python train.py --n_layer=8 --d_expert=160 --d_shared_expert=0 --moe_layers=[0, 1, 2, 3, 4, 5, 6, 7] --router_score="softmax" --balance_bias=false --router_z_loss=0.0001 --norm="rmsnorm" --norm_eps=1e-07 --lr=0.000492 --batch_tokens=262144 --train_tokens=1181000000
Below are experts of layer 2 (counted from 0) of a mixture-of-experts language model. Rows are named up (a neuron's input weights, with its number), down (a neuron's output weights, with its number) and show model dimensions 128-191. Each number is 128 + 24 x the weight over its row's rms, rounded and kept within 0 to 255. Numbers have three digits each.
Before each expert's rows: a language model's description of what the expert responds to. This comes from a sample of Wikipedia text that the model never trained on.

# expert 33
What it handles: Line breaks, section headings == and ===, opening quotes, and capital letters starting list items, table cells or abbreviations.
up0:097127143149128110082062119098111130113088119161133148159094094096098126083127147138126134129142144120162160105118117140113129139069125132105147130119160137149134114109117089155136126136108167
down0:107092129094141084105137144152115115109125173108125129116146127119132128113097142097120159137154151114128102108168100109119139113168144105083177149140168135145141076153078137104153151097130114
up1:119103154164120135121088079178123158102130145095121092107108109117101146121149150118105180151117122113119107123116147064120105160105138107142111120139130196119144126135145123113124152035139138
down1:160114165096113115139122102141081060120177157092142152161154179132126101132109146119151147112121144120131149126140134131077152109142147134133101151139108120116181112112091091151160120172158101
up2:141143092150134144116112128134139121136091162127126130160175097113148083122162186148075136101124143116143137116120078146125112143133084143143115109086161128179161125156113102194139119121095098
down2:130164116117166177111129135110146120116166130169118095142146162188093142149127121117097113130146160139123120116166136152173111101153103151113095140113117147106092113126133170097126096108118151

# expert 36
What it handles: Pieces with r or c after st, c, b inside words, as in st-ro-ke, St-r-ýcová, st-ar-ring, and plural s.
up0:098106119081142136147138089152173151144142134151109139136146117119107095133107124096142148068116166135136111124150068118155112112120151117131106136157169120143118108122081127182110128118147120
down0:147080100109074134142189106138143114147127092109125138149151167110164122120124132134114163131121110083119149137123126141119153124140166069161094097061161122106114188098104118111135137143157137
up1:129088074121200156132144175111174151127129122110104120146097186150099143082129147133131106147147163087148118123111133145149151123137144144116114157091140116171133121115113129104139162113110122
down1:166088110138130157128163136119127167132152082144131111164108110121151143108144175108120140162127141141135100126110130112156153171129094160170158125174141130144140080145129133120159159114110159
up2:183072119168103087194124129129089127111153077117120139142149145106140149139139162147171110133148136149124147112101162128103123083113130136161114119148137123106164137129132119117097102131132086
down2:115150115133137120118170121128087125144102147123120132095147106126112159124120103121097153124107104193146063161069165115124134073135125173149097148162164195105142107098171142116147109137070129

# expert 6
What it handles: Short vowel-led pieces early in a word, mostly after a capital or s, such as sit-u-ation, we-av-ing, Sing-ap-ore.
up0:134113127153133089164175100130135122124130141100103174180159105110099142137129148097121163108114106121157137126145128149129166135134122174142116165140169065109142141129113112144123122150135130
down0:112134164108134119108100153128133157129125143122118157109178167135179106136119156102153107173122139084186139076125089156159141120134125122115133172110110149103140055132120145119147086178101103
up1:146159125135106107188115139182108130102132108132145155154129128096153170080131110114100096129201164096108133142153160058108178107068142118119146095116143108169112106147134128173120094143165095
down1:132127158123099122090125145152087148102125110106131118140181149118146119134134108113127142114116139115103142111136148110169135166133101127086171161129121107123111102155120143104122079138183128
up2:138126130142152141101102114169150128121167108127110120131110152161149159136080104073112134165104119160137133138151154138119180090137139131086138120126135103176150103151124093164130140125132121
down2:151120147095146157109085114177088142154102136176090171133147126099113146160104106123085114141125127086178126174112113101158117063164131134101104135117160142119130111112122114160109152169146096

# expert 40
What it handles: The digit 0 inside numbers, years and decimals, as in 1,000, 2009, 0.0, plus pieces like sub-way and High.
up0:156158150161137112130159159158140106179142158142119132161101190144198154153140099139155132139125151113112107111116126119101117156115155138118107100143110116121128180113129172128124151136131148
down0:138153121130115142113126104128151137102106168151136173193120130170108124167131107096122129139119141136104142143122108074112127116133145113125142121099074117096142129149144104110139126121153153
up1:161142120109131127126107155098107124119108143152169089137123135125138101109164153158138142138180109114121131124118089156092154179108173168157157129122129115176124108133091156130180146129143100
down1:120146140124135102101110113090098120163109094142143145144134180147118091144161138127106112099158150137134111149145150153093077128136118096159166096107132126127156129127115089143126182171123185
up2:163181119120151121122133098129106141071117151127113130148128118114166156146109120131120115078155163107126118115140118134176109131150121132171122150091122162140118134128150127121143133064137142
down2:137094121093102165077151138119148185151135152111144150119155139148134139149121098156138106147105109122115136148127129137152144107133098099151118140089129124130109135122145139112154134120160124

# expert 57
What it handles: Single digits inside numbers, years, dates, scores and table cells, such as the 4 in 1944 or 8 in I-84.
up0:109112144161127114175145081112127081105128131092116128121088114143142131129120146149126124145135126111144125157179153099164100126157109120114130163104107131154129080129098122161131093132060111
down0:112137133147164116131110166132128122108114131131117093142138133131182129094165110173129124105143141101148143145108140131150123076141157137140142133142114134146129131140131151091128146112131105
up1:143125067118150156139092092135120108103149130125134116122143149146133135108172144124105105108130112102148115124132087140108115150118156127138129080135162101115109189139095139109109125107100126
down1:143143081122144122156127123183123104084167163124140160108148138107118096114112115138161137101147163130102168130123102133100114142108160094158160113150101144167119120173100106130122125150098119
up2:092109141143140145127111110166106113102170082153124117142118130142165133114144124125084142125088141110123178114122078128096164114145060129107107118116146119099135134135157137161080112130152139
down2:080114110140137139109118109097097138194131117141154074101135148105119149121187141170149157104106154154112111132145130096099139143131106122138169118151128130139105147130121127131145120179150127

# expert 16
What it handles: Short consonant or syllable pieces ending names and words, such as Jim-my, Hammar-by, trom-b-one, heav-ily, Old Trafford.
up0:161093132153151133144134088141103131105093090140120125148110080130118117118131127151153127164099098128133106142129073116138136165082122116120121162111129132148137145171143104157132135128038109
down0:069155150138125135108133096091166110123130138137157125143087071182164118126146157130164129087129143139136120182105161153122096165102094102107170132137119159145135129172150147113163100121113124
up1:171161149105115131147122116159125152127078115106208125085118097149129125162130096132100167115128096104113112107127120116141123184135104158122129155139135155099142121122124081133162126118089117
down1:115144136131093088182123120101129120136164098159147112117122134145062154165111104165106096130175172080124127135137105167106161127165111123166100103106157142157097157142129129141141126090126105
up2:164098100125129142141111141134093133135139123132119142156116136149140103126156164108090123146121149147142154107091200087125122135123130128125130139142167146087110145162110136106148137126103139
down2:106098158138078147137089133085125114148128130046152091150091116115111113106168098152144148138176151091134123093135131131098127091092126125128093153062122158098130111127136147117101143166114144

# expert 18
What it handles: Scattered pronouns (It, They, she), number words and digits, capital initials and word-end pieces like Chancell-ery; no clear common pattern.
up0:143193120076168139127101099143126155130151145181131113109129158144125122109088117095196139098145100150141115078112088118144139137109121167143090153123099114155128134115072129170124136105097104
down0:139148169160108154165152131135162112147114172183104176124081120128091146150112132101130146149097155113118099150110108112125155140125113116126135122144168157126117141138114105124167115123105188
up1:122109114102141123154135088111098135137111112122136099131105133098104133121113134136125120125135129176123085111159129131106116098141144161165091093109137124122102128079145117089136115113115134
down1:138152139133138130156146131136156135125113112132122128153162144105148181126190108181127130156136130146153151190122117150120161160128145129130111137150087094142120157124108136116148152105159181
up2:152213134129190154129126151135139155106151119124101102129091119126180125116109142101132137106121117093167163098160120111102122114130118178154099117113149119196096115133095129130164134062119116
down2:126127144151103151141080070138129133153112163125132117086127132182123104122116125118096135119118141141130101139104123117143172137162109125125156125177157140135106115141138139147098146149126116

# expert 34
What it handles: Commas and periods closing a phrase or clause, plus prepositions in, on, at and during, as in census, / District in.
up0:134152116154150108075157117125091088156130134125129094152137148130160180117117158119132135147151140155155109142183074124096183168140122162158124112160154145160049165109106135071134138087117129
down0:100108176127137187115190113148132108189076166112144096170145092133128158121120145126111137112129146132131121167129131118153124130160139149131110134124080127124140101142131106091109158120130119
up1:130133133116146136136160126149127072123111127122110110102178101134107117118120157148075139096105112155120105123112100100130152123130112140170092118132108131144086107132164145124144111148134095
down1:176149106152110138112096161129169120093115113114147131141123118133155139128087141128108121136148119139128153130136092139115166133121126112078125109130164112132143104172139169153144135086136115
up2:115117123100107135099145090164113113108143144128164105125137109180131165147130125108100130118176137097156165141114100128130143156121087135202109105116162169162148159117139121124128116132108119
down2:143126121148150102127123125159172135144149156121141122100136134170144148090118108110174107084125163129111121126129138106111123134133106122161141156135086134109104148095090122127142138132161155

# expert 0
What it handles: Vowel-consonant pieces inside names and long words, such as C-ret-aceous, El-iz-abeth, ketocon-az-ole, D-ub-uque.
up0:108123138109146132128150062177117144127109113103094134141139112153142099128102134147098129080139117111126080145148081109122161135154104143140161096159138084114138149169164142119128130080121129
down0:152112108102141137114165139097178127144112160137124161146106139149118121094160116092142179120119124148133126137096125079139127134185109171134106108147119103134165082121131127148152108135100155
up1:155112140099107077092096156141138117157136122182153124126100087123141162104126131122153107150140098109119143116113109138093126123121123103145119154128130092102151153149121170179106177110124146
down1:069135184118119157095129143120144113146125150154066167151115154130111155159147165131183133116118137122122144134099113162096127149124111122099145111161193146153110121103159128110127086185086134
up2:137112110138136149161133132128082142105193072157137124143160103153129081116099124150131070136087171157148153128176122151127154117133099122145099124128163141152143142145157122115095110128151123
down2:086136150120150148168146154146106114140164151138092122102120117177138139166115125152129107117135122168109141170177160157094137113143126136072148120127161134140121139183098160133159202094144163

# expert 7
What it handles: Word-initial and inner consonant pieces, especially Ch, ch, St, d, th, as in Chairman, China, challenges, 3rd, expanding.
up0:095104095134127087097132110140081143134156121172138126125141128149182141134128132138124144098139109138118149117114150054097145097136151127164144100177114149121103159123142119169132090152169095
down0:165142136135149119170180133145166166113087156161142131108107135128152122158129122154163132110126144090128103117177140090119113135143104133112132112134087139148106121144140099088127162152120114
up1:158146162134135121166099077133110139117092082139121133170118120134131119126134174135111130106075110139141122128182106112102104122156128107138105126132115128101121140136109143119083084107143101
down1:135163127150155123115115114137144103111089156131118163143131144150116161137125130126095121129120108138165133141125130097137100083129134103137089165163103153083131141138147086147179129125095087
up2:148136148095148150155149110097111106133090102130145135146111165128129137118158107113124083146111124098095112120156130142145088133124106129169132105089159144141123116190106137117118098104145119
down2:130132173113102134087132101096138115148161157115144127119118142135113122123203112131163133116154093083175113109149116112105091101136122123165083147109164118074144134145137136187162092160106117

# expert 63
What it handles: Line breaks and sentence-ending periods, often with closing quotes or brackets, plus paragraph-opening words like In, It, However.
up0:101106112145141145125142152118120119121159123106123142125110135131148145116146122100169122161142164148108101143125152171106147117148133128115107157140179127131117169153152156085108122129162127
down0:114121158139094101135113149131137134142129129138138135144096136168114127146124121111165142147105138153162099168158125131113138134155124138137116197107146148184132091101123170166120117109121175
up1:143155150115135134097112154129160104129129106149145146135109116074124091130122158161141130129156124151131172094102118124107154133100121138122146116122165144157160151158126108112185142140143115
down1:102121155154111115142131112172116160107155164130059112121102067129097146109153101127124139132133136116120158123142140130068152078151114102113152143163133141123118123137130099125096157123159095
up2:153122113094147115111162127085086104116148138145112107154151112106154196113151127166156117235145105166133101150133115133114131118125120116146139118129118131130109093126155164138159113124122124
down2:143102100101109144160120105132138128135141133140121154102133109106142136116097087183141131122110141170108154129116088096118130157112094130131123144121134102153130161179153126126130102134144116

# expert 19
What it handles: Short syllable pieces inside words and names, especially he after t or c (Apotheosis, Prometheus, cheerful), plus m, p, b.
up0:160142101084154100184132094125118118086130136098146119155125137109119125139119132083106134132120114139158154102143109119134129108125121166166129157111090174133084131124100135154162130125100106
down0:144122111133096133110126139088152131122140104114135123125154158128113154097122135132133096103127078107100162120119104146145151123099099142126116126196116118085117118134113125129121168131172154
up1:096109149126174120147139131120142134141138103143165112138123132132110154106120114125050095120104161128123137126114162117131172128132095119157065120148102092073122144183140129159116169106102140
down1:158112118153106153096075148139127131132167152166120110110121161100160113122121103172077110148127159165137137124167145069128114144132105104158101161123101121114085125119151111151121128145163130
up2:145140138099160115132136113163152127086129155147151078140118143168104146124095122088157108117128094152182140101129120090110104123106135146125144118111161144128136157191126085111110159109137067
down2:129125127110139169145156123132136139123104167150138116087099141136176117135157125150144109092126130132178108127144147178083129114086091110122121149135108126161137116126157131137135078173131127

# expert 48
What it handles: Last digits of years in dates and birth dates, month names, and the por piece in contemporary.
up0:111125157132133149124125106178158132123147142142113118103112159135148123131128122139118128138111152134121163119147081100121137144108105158129134143151127103126096132108162082181085129137118126
down0:143130112133114152119108110168087132158134140129108141153112146104110115154120117123158115116079168140102126149126122190126148130160144150124143169119103141164142135152095137132111101114111151
up1:161116104137144145127138126156110112119152137114139082133158093137137131170129109131036096126133114158152139122131113172148135161122119140133136089122123142104146091130131112091086135078126100
down1:117146117148134119117143144176096075148125111098143132150152167117111102143111159108108113141159135138130168142144133153076097155104120135102122098096134130145163138094113119107114115163120182
up2:136130098134109112144127076128152104124135115129156085163105117126140147124124154107141130084132115129148166103124112138126116114068097149133167117125129123143102170148099127099107100064122091
down2:129126157135163129133117095116148105159165132127067133118113166150113171094161124127119109104075130153130120148084132122074075127153119168142097089101143115129156177131147131133104131139127111